From a checkpoint of a small mixture-of-experts model trained on Wikipedia: width 448.
Below are experts of layer 5 (counted from 0) of a mixture-of-experts language model. Rows are named router (the router's row for the expert) and show model dimensions 0-111. Each number is 500 + 40 x the weight over its row's rms, rounded and kept within 0 to 999. Numbers have three digits each.
After each expert's rows: "comes after" lists some tokens at least twice as common just before its tokens as in all text. This comes from a sample of Wikipedia text that the model never trained on. Tokens count by the router's weight.

# expert 13
router:554501421524506499450469515520586500509548458540463535452413531553539472460482443518456559503542463505453525514554459508464534537480411482520508515486485509491493492537525488507443458535511501474522464454513528469429558590542504491494502474488527513559476510493509493457439477516537509554482551522517514487522479519526525509556554528494
comes after: " ", "–", "-", "201", "/", "-d"

# expert 9
router:536490479497521452368454540529423482574548493533499533522542453519536523557492494462588440497539543484499422485549466478520543520506574454470417536430485484462446484486455459473505478547523522541533506538531467517494564469552464493473595494489583527501497456524448520507549472471512572533496488461503448605534432464495547553509457512488
comes after: ".\n\n", "201", "200", "202", "199", "198"

# expert 6
router:515455574477505430440433476488522526559530453495475461540562475520438501510462470518567560506454527495425483500439482459453575416541455508541562526487462490457527524464519481491558529491499467484530503475553496523475443487461469521550587477528513490517536538529560547488495510433477471497507577496576461528487454471541488510476463435529
comes after: " the", ",", " is", " of", " a", " and"

# expert 27
router:547457492472471515497478507517454446459509489435576585501483491545454564518494501484479467525493454516503483418559477538506600500458523511502501443434448495500494492557485488453512503506534468542419530553544500541493530461452511526441539561459449507529471516587519561438506532492490533545490535429450471464461473500493520533469500515463
comes after: " (", " ", " \"", "\n\n", ".\n\n", "–"

# expert 12
router:476523518482485483491474400487485539472474434531620492423516528497565530453430441556523509512454610414479524514471503465470589541521494519492538538445467561497434497468457432547486540519485514566487520501475559549542552508528523565449536509459481555577513451471508566546503482538463500503424501427527547449568532455467550534533506486506
comes after: " of", " in", " for", ".", " to", " with"

# expert 21
router:451540480475484490457517544450464562547508511577503542428523559469562467466506468580545489490480531546485462522497578496440515522525457490529533550479455510542497515496528518480515568494518525543533498480398489462502483527459536508516483545548469519457472542540521542474519491543463542469472444429509428447491492518464561467453557429533
comes after: " |\n", " |", "\n", "|", ";", "===\n\n"

# expert 28
router:433482488502472506508488537497482542460504550503466504449532553487511454484549572532518420493485526455478517546519493405515490446548488525487471463499596427443537460544352508501441510493540436460432516561469567463491521476450532465557515542486482524461430494534511515484507470537517537484464473484485488468542460511525480485498566496504
comes after: " |", "\n", "0", "1", "6", "2"

# expert 20
router:482540460497484483523492449517502498549481509537458481512562505432550448529533554492535432524497557527458500407462537464409472511561488488444523524508475447549519544499470505467530422471528501520511468515492482481495445502502528460510538458531504430505514507491514517548464464550516436491477466522404513474496481553442534539531522468526
comes after: "\n", " |\n", ")\n", ".\n", "1", "5"